Experts of a small language model: 96 SwiGLU neurons an expert.
Below are experts of layer 5 (counted from 0) of a mixture-of-experts language model. Rows are named router (the router's row for the expert), gate (a neuron's input weights, with its number), up (a neuron's input weights, with its number), down (a neuron's output weights, with its number) and show model dimensions 0-63. Each number is 128 + 32 x the weight over its row's rms, rounded and kept within 0 to 255. Numbers have three digits each.
After each expert's rows: "raises" lists some tokens whose logits its average output raises strongly, later layers aside; "comes after" lists some tokens at least twice as common just before its tokens as in all text. This comes from a sample of Wikipedia text that the model never trained on. Tokens count by the router's weight.

# expert 5
router:068154082118137136178108176181170111159104088095124191171132128129122089113099089091133135120044112139155142124173161063124157107149159149143126091147149125159102116101141144160137138116089161
gate0:123111125183125088123101120113112123147150130141152121151153116107164155127133081098104078076158076155082119100119113180153167157142183143131152124087210162142150127116192175136160153110091069
up0:115053161149141137151117126117090192127143124125117156118118141136154104118075108098203145078114114204118136120135085163113099097065141153126160151169073186121117140118148161165093118124155094
down0:125130087105121078116109102078154107175153110138099101165143138100142102061143146163083121064133110076151087156178145132159142134090104163121101162163091096123156115128101164135109056094152087
raises: "-", "0", "1", " ", "4", "3"
comes after: " the", " ", " a", " one", "0", "2"

# expert 67
router:150119120078069144141152130068150166111161162110143153100150105106132165147089188149138124121097088090185164165157159115136131131127134114169098070127038122101136108136134158124083134113111120
gate0:114130122158131089172169136143088086139073081103129064117081148139080113087156146122116117087069176113106101069120169147125181174107140130167144064134089093128134165124123106093143134102150131
up0:154140121138116108158128112108163156143121168047129126170079092201161119106077119121096049131118133102182139099088126123081181193156096172160163130092147144050130131110163147140138149147144132
down0:153132080162103132084116148175162106056144105099107116138090142186125138154146123095110118127091118123117243134133168144160147115142157071073053129111150126067130150179094113089113065117101128
raises: "-", ",", " ", "–", " and", "—"
comes after: "==", " ==", " =", ".", "===", " also"

# expert 56
router:140092075093109100146161191091152191128131132069154123100081104092133126096100129180155219197120087093143115149165181161134117133147143116164125070124100110141120123127173097120095210142156166
gate0:104112125143125072074147111150132128167173146132170104097186156155087102131163150135149164150123126131118152099112155152200069116148058146124126122128097136093128129132121131100157146135138090
up0:133161132166118195152156161105141048092150119160142123099093130144161111063081162185106159122138136092051151144050162117153135111141079186152134115158128140145150164154107090197115071090141138
down0:140112147129113095133146125151165106155142093125173090158111159101151160108154129148169137140156152131162092187090100120079112146155127123089129186110099127166195181107194106156126052109198105
raises: "1", "3", "6", "5", "0", "2"
comes after: " ", "9", "1", "0", "2", "4"

# expert 68
router:123137103132141134209168141155122151154071074180078120176179110135167101180102106118050140096148148164097140129153120161102156160104132135155173138108178121154087190131137114151191125162155132
gate0:082155130103104093194096100152144136168100150105134207234064167130097102125108171139144148081126120074154118108129069148092129154144185101131144116161136056172134137148141200125094146131127144
up0:163105152161158126122119165197086126123135108106148124107109159113128141112134103181117184159148166115150104171123149148119125078129175117100095103129080144115161162143122148097126054034125154
down0:186136168140143148141115163126131127137110057128155187090161146156183110117110138108153158145152155210131139114183144141140121174189127086101198123064181155099070114167093147162149085153129121
raises: " ", " and", "-", " of", ",", " N"
comes after: " the", " a", " first", " an", " his", "-"

# expert 15
router:044076113191132147115116113116158080165150069187156110126120100156108084142123076150112163100055198119150147113085141082130180120112156165181090138144102158147149151093099099156168167139139085
gate0:139103170149160123084191112131075141176121068117172081144133155168145145110149096109116161088114137094079162104128115141065141156119108087153131114093167125160155130115140103117142082137156175
up0:198145127122121129108195102145142127176084137124228118141157145138143202076127118102127159124103153097115137156074145166092166136151114107108139107122180180106129118125118121171172049133148149
down0:166144080047156137093119111075130130151127133155133154190159147102148143139123158153192124180178134146104113163134140173128135156110096155136174119091140122104094078121170081141155164134132138
raises: " the", " a", " ", " an", " s", " b"
comes after: ",", " was", " is", " had", " has", " are"

# expert 89
router:178088118122136090114104149148134141118107143189137167149086109119174158101145096080202175166095153130128145129176108098130127165149138131176087138074136092089154162159107146143106170122114145
gate0:202077146158108096123167082143136152083131139156115130169061125089091158115098076107158143149111141122107118113096132129029113144119055108125135131172083123106188112151061109134105120159150151
up0:129142146150094179112158153102142170116145081148139159055108089116150179127097084122095167137146079094184099135158124072163144130124100111090141139175118115111079188176160091139129141127094112
down0:175139121082089123070143100141075129083123116187147152206117097154164176087068111173165142177133157126146147146131139102132161087098047193108112118172064131143154173137083134054079127070094143
raises: "|", "\n", "R", "A", "G", "2"
comes after: " |", ".", "\n", "|---|---|---|---|---|---|", "|---|---|---|---|---|", "|---|---|---|---|"

# expert 52
router:152102186106110163199176131093111124167194175109108136096132103168119164125139092136131084100223100095162124145144134104105140154124131138111181169089192142129129173124122145142140091138176151
gate0:145083135192098069131177119167123114147067122103159071121104151148164099152124147094084171140144121112085115162135145145129210156185057133161127115097166199140132148198175085121074090124188101
up0:069149113133125192067134095119133129133167106173104122104183014142074147116161149123180168135112116144144127141162112128168059137126159124118153083149107087199157112165116126079146139096088192
down0:174111112146164128147114150083134134125146151157185140119197175128160110155147132097115146145183138137188137088226148181156144126144089098209132127107130107142156163120156191110104136071131069
raises: "ans", "-", "in", "es", "d", " and"
comes after: " S", " L", " T", " Al", " A", " the"

# expert 78
router:118157098127138127153151103155176116122111109154092147171172109174106088134094081166072189097106121107135096130129160132146127093136117142170112173127151121133120155099097095167192120159156139
gate0:153135082128164169123158133085143186115122081136134106148164092174170133093107135130124092128119067156164130110121128151099152155127110109126078130184136082122136129090128121090158117088146180
up0:145086123117204114110101158141066165132170124126140121150125098132160154147162173102111071127124081150093028092136128135154093114139091141153106140063130136038158159154177199096139124121167169
down0:093118086093152166168158110138134121093135131089137081116149150135098099147131133115175102155117123150120145182148132169143162130135151148171161053086098093077123125154126125197159106144242116
raises: ",", " and", "-", ".", "–", " to"
comes after: " the", "0", "1", "8", "9", "7"

# expert 32
router:159114133085146132140084154116145098151149112142104138081159153128129079144165132196116161118142114103089118114123095105094135133120162157110124158093194145135146117080130118151129062109188169
gate5:117148120150136136158120076100064125165148083089122172182100137115115139115100092060095127119144115106171071179110131135149119119132128105111102136080189123155130093124160126156144161155077096
up5:093066185154072121099106133063154163139154166181064136112176128135113099111080109122110122176145155094140115105156090121118170118145165172066143088118167145122096205090052102135129103099133125
down5:152129118132129163139124119146122118167144190156116132192145098108150188112147113168090163062144090153157165112138060119106132117133165099065129112103185090129134124132098129090145180137118100
raises: "ag", "ap", "ab", "all", "st", "ent"
comes after: " N", " O", " Y", " U", " J", " I"

# expert 60
router:176131189112118066080182129155072180149117185117121188126117128083066150120125080163162085073171143099130106096185069094120131166186113141126063156093107128104131092112130169171075163173110079
gate0:094170148128149138104136121094096133106134163105149111133124091155103088190164184137124153162119128098140079119119077119182138089167156147146113183156131134172103164114149127105160121171195125
up0:128119082150094150185134166147210113147199078171055143070128145147138193072098112179107092134160136147091182180080174100095089150066110091116107080125119132124165136134113109108132136111115097
down0:132177160115135136111108084067086145157147122143138046145151162123126154124112155172167176152156139105109121137162111119119141129134127131131104150158223140122119133133121134105124150075140163
raises: " |", "-", " and", " (", ")", "\n"
comes after: " |", "1", "2", " Stadium", " at", " W"

# expert 72
router:126160121144054046183143126179123138163131084090121139151092131131127042086099109074116127148125069137143200192176164098089082120111154118120126134081058128176098154137175121136080180115156138
gate0:103082142113142108217134144116101124173094102140159092116117128164141133119128137163098139057133133118147153103170169100095154095104133141142103196106135110067146176093128107063124070090183141
up0:082104142134127152130131127128142120111113146093086190047136095126107150150121125131094153127079132077128137103211085136168139130082128120139089092142127117028074166170086153155145132095136172
down0:210156128109111168112111013189097037093084134104163154130105140168115117079129145137129196175143141110110106095124137051157149186147200094156094087096088081077162159099050113087129129151168123
raises: ".", " a", " at", " in", ","
comes after: " of", " the", " The", "2", ".", "5"

# expert 53
router:126167081133140188118115093099131152161104094128098157136126104108119107083117097090145130193174058194144122086132227137172186100170185106139102133187099095141159037133122092117124129114163134
gate0:145146178147186107135109187132115123136041105119122160090132131152130202123065113091092133135068154096114129120153165103145122134106136143111184170065134130059126172183050180093187082104131161
up0:116181144075182111136165120160107109128113124116136096076099166154109227120094108113120182159105126134101119149141156139161132103103117121124137100111129123138116170194051168108178099080160118
down0:134169051104181137123104110137111167132092134173161111123113144154182091035142143149185127113164135148128128122120152115127089111117185110106127144153176141141159094085163121113092121114099072
raises: "s", "d", "a", "an", " pen", "n"
comes after: "'", "’", " Women", " People", " Men", " women"

# expert 45
router:168127155085084139106118118147209135126161151091139138168141101084138140095137115155134161193150071088131149168151126150167112105131094137183092121124089150143179087187186141080087155108132139
gate0:140118159165156158064169167166139098090118132142112091112102112138124105101135093158121120110178072091105095160118152144143142111107128143084216092144149096059148103192138155140099117127168077
up0:109170096121118106119124099156097080086062176148114110104156207108048078192186180111124126124126146148131107077118114150140117138196095179179133118158198123140125091157125101154142051119130118
down0:137108125137147113146073183123149098196169088076122067136114139158137148132128164169105090129132189108068098133160155197097150158037100125061182116137117117149158140061157230110120103114106111
raises: "arn", "ight", "au"
comes after: " |", ":", "|", " by", " de", "',"

# expert 27
router:115163223111091107104123145144132110142126116115191082132111128145159090163161137131171153131126129118125150099164112158173124149163153106155111174079156082114136148133189151139074172114128059
gate0:179118146110121086044097162098121111110153073111132089167079109132163184140161126175141142099106133160141167138081156110116098069119143082024107159103114180124153155121146131070128119116178150
up0:152095054118101166115130095093121099090102140108111068119109028086128116135166122126176112186133116139187067119120114179152123162183097138152120116152072103187146121106183178094144093127160110
down0:171172156176150127177136102144091114134094138130124134102116166138078094114121159164085106116134110125103110117170117143148132151102074160117145129053118151147144120141157148112095138081153177
raises: "2", "/", "1", ",", "3", " in"
comes after: "9", "8", "7", "6", "5", "4"

# expert 11
router:148120172126065127176111183184111124114132165124097143062119151125155098182097083166100119103205112104130072122169107127112118173098137110080158160164149157146147161098149115184111104099157165
gate0:148111078138183133144090079110095144125154118211184064146144099153114138184223167177106189087143134158154124124158083087176122142100117149132105114134116113111138092086139129158134098132209088
up0:100154177106151088116153151075141120110111183130102166125095145044141163077096132130113107159169122140091143121088126117161112122127164159163179100192153131104099112124145106052099144114114202
down0:145121095142148156149149100115111127060042164114115065140162139148057089172145085133084157129097134113159083125146159063103129179151125055155103084056094108145068136176098080120116090126099117
raises: "ana", "in", "ans", "as", "um", "os"
comes after: " R", " G", " P", " C", " M", " B"

# expert 57
router:163090117131130113108175140135146185126174114075161153170130132121098145133169087167145166183127083077137150139176176111137148137183134125136067136095071139062166101122160104095084230145082117
gate0:100173076175107136090100120087136069109077131157134157142134115155146094123082137068111192111152175170191122100120126163179121168166194118151130055117128081095111084151097159162132111107124140
up0:099122101128058106098138071099102137124110130120134142154114064131112089072102073105127084155137123111167187114153180123133069197181151181122152117093070078131163136117116162117136142127131176
down0:088166120157154173099126082179109107112198176153136188103074111141131124076147127153130083120129139138189160137099091140162143083163062124088118135159163095102147121096186104107161123120131135
raises: "4", ",", "8", "3", "5", "9"
comes after: " ", "2", "1", " (", "9", "0"

# expert 29
router:147075185159127137190138074103152078114125114154122060142178089123112165140162114127066163125135138146172139123094103127206177114103132165111095158096135156108109166129092128064172160160134082
gate5:086140106103181197166144113167114167166143207136121150175134106132114103079149116120108136128125157184096126106102108147143085108194133145136140137144136088109064162127176092157116161120115164
up5:167159153088105123054208138166094132103117139138118207128155170111139180138101148169120147108070123188134105175158143139123120130167118169141111074122108103137135109125185120077159099126168118
down5:086108152133112081052165172118179155076122096118122060128116074103123111177115131109141093124045112110129060146050078096096182147098098094071169132122128147105179118134094098133127143129089066
raises: " in", " on", " as", " with", " to", " at"
comes after: " was", " is", " were", " be", " been", " he"

# expert 90
router:140151215097072119179141198134151127136107080099139144195138116081131117184180141075158106118105081095147128144140089132158169182107053108143124162092071122098118134145180100090092171122150054
gate0:117114084170112155142115182133087159134106143097122039098117190094084172129125144083140113101127106178149167135138167190083135110122092114158143081123085134123092069130093149170127183126136170
up0:123143116164133105147157167118124088136160140140116212177126093100099123046133122105200135124122144114140101106124124153130109103166105113142123132093161196129126133128040135166103088140081140
down0:117096141125084093106138116128130168100119059104132072139136123110084134114103046070178178144069137093124086126057121111132112117134167173095163107152102106027108130146119153101126163142176109
raises: "0", "3", "2", "4", "1", "5"
comes after: " ", "°", " |", " (", "1", " /"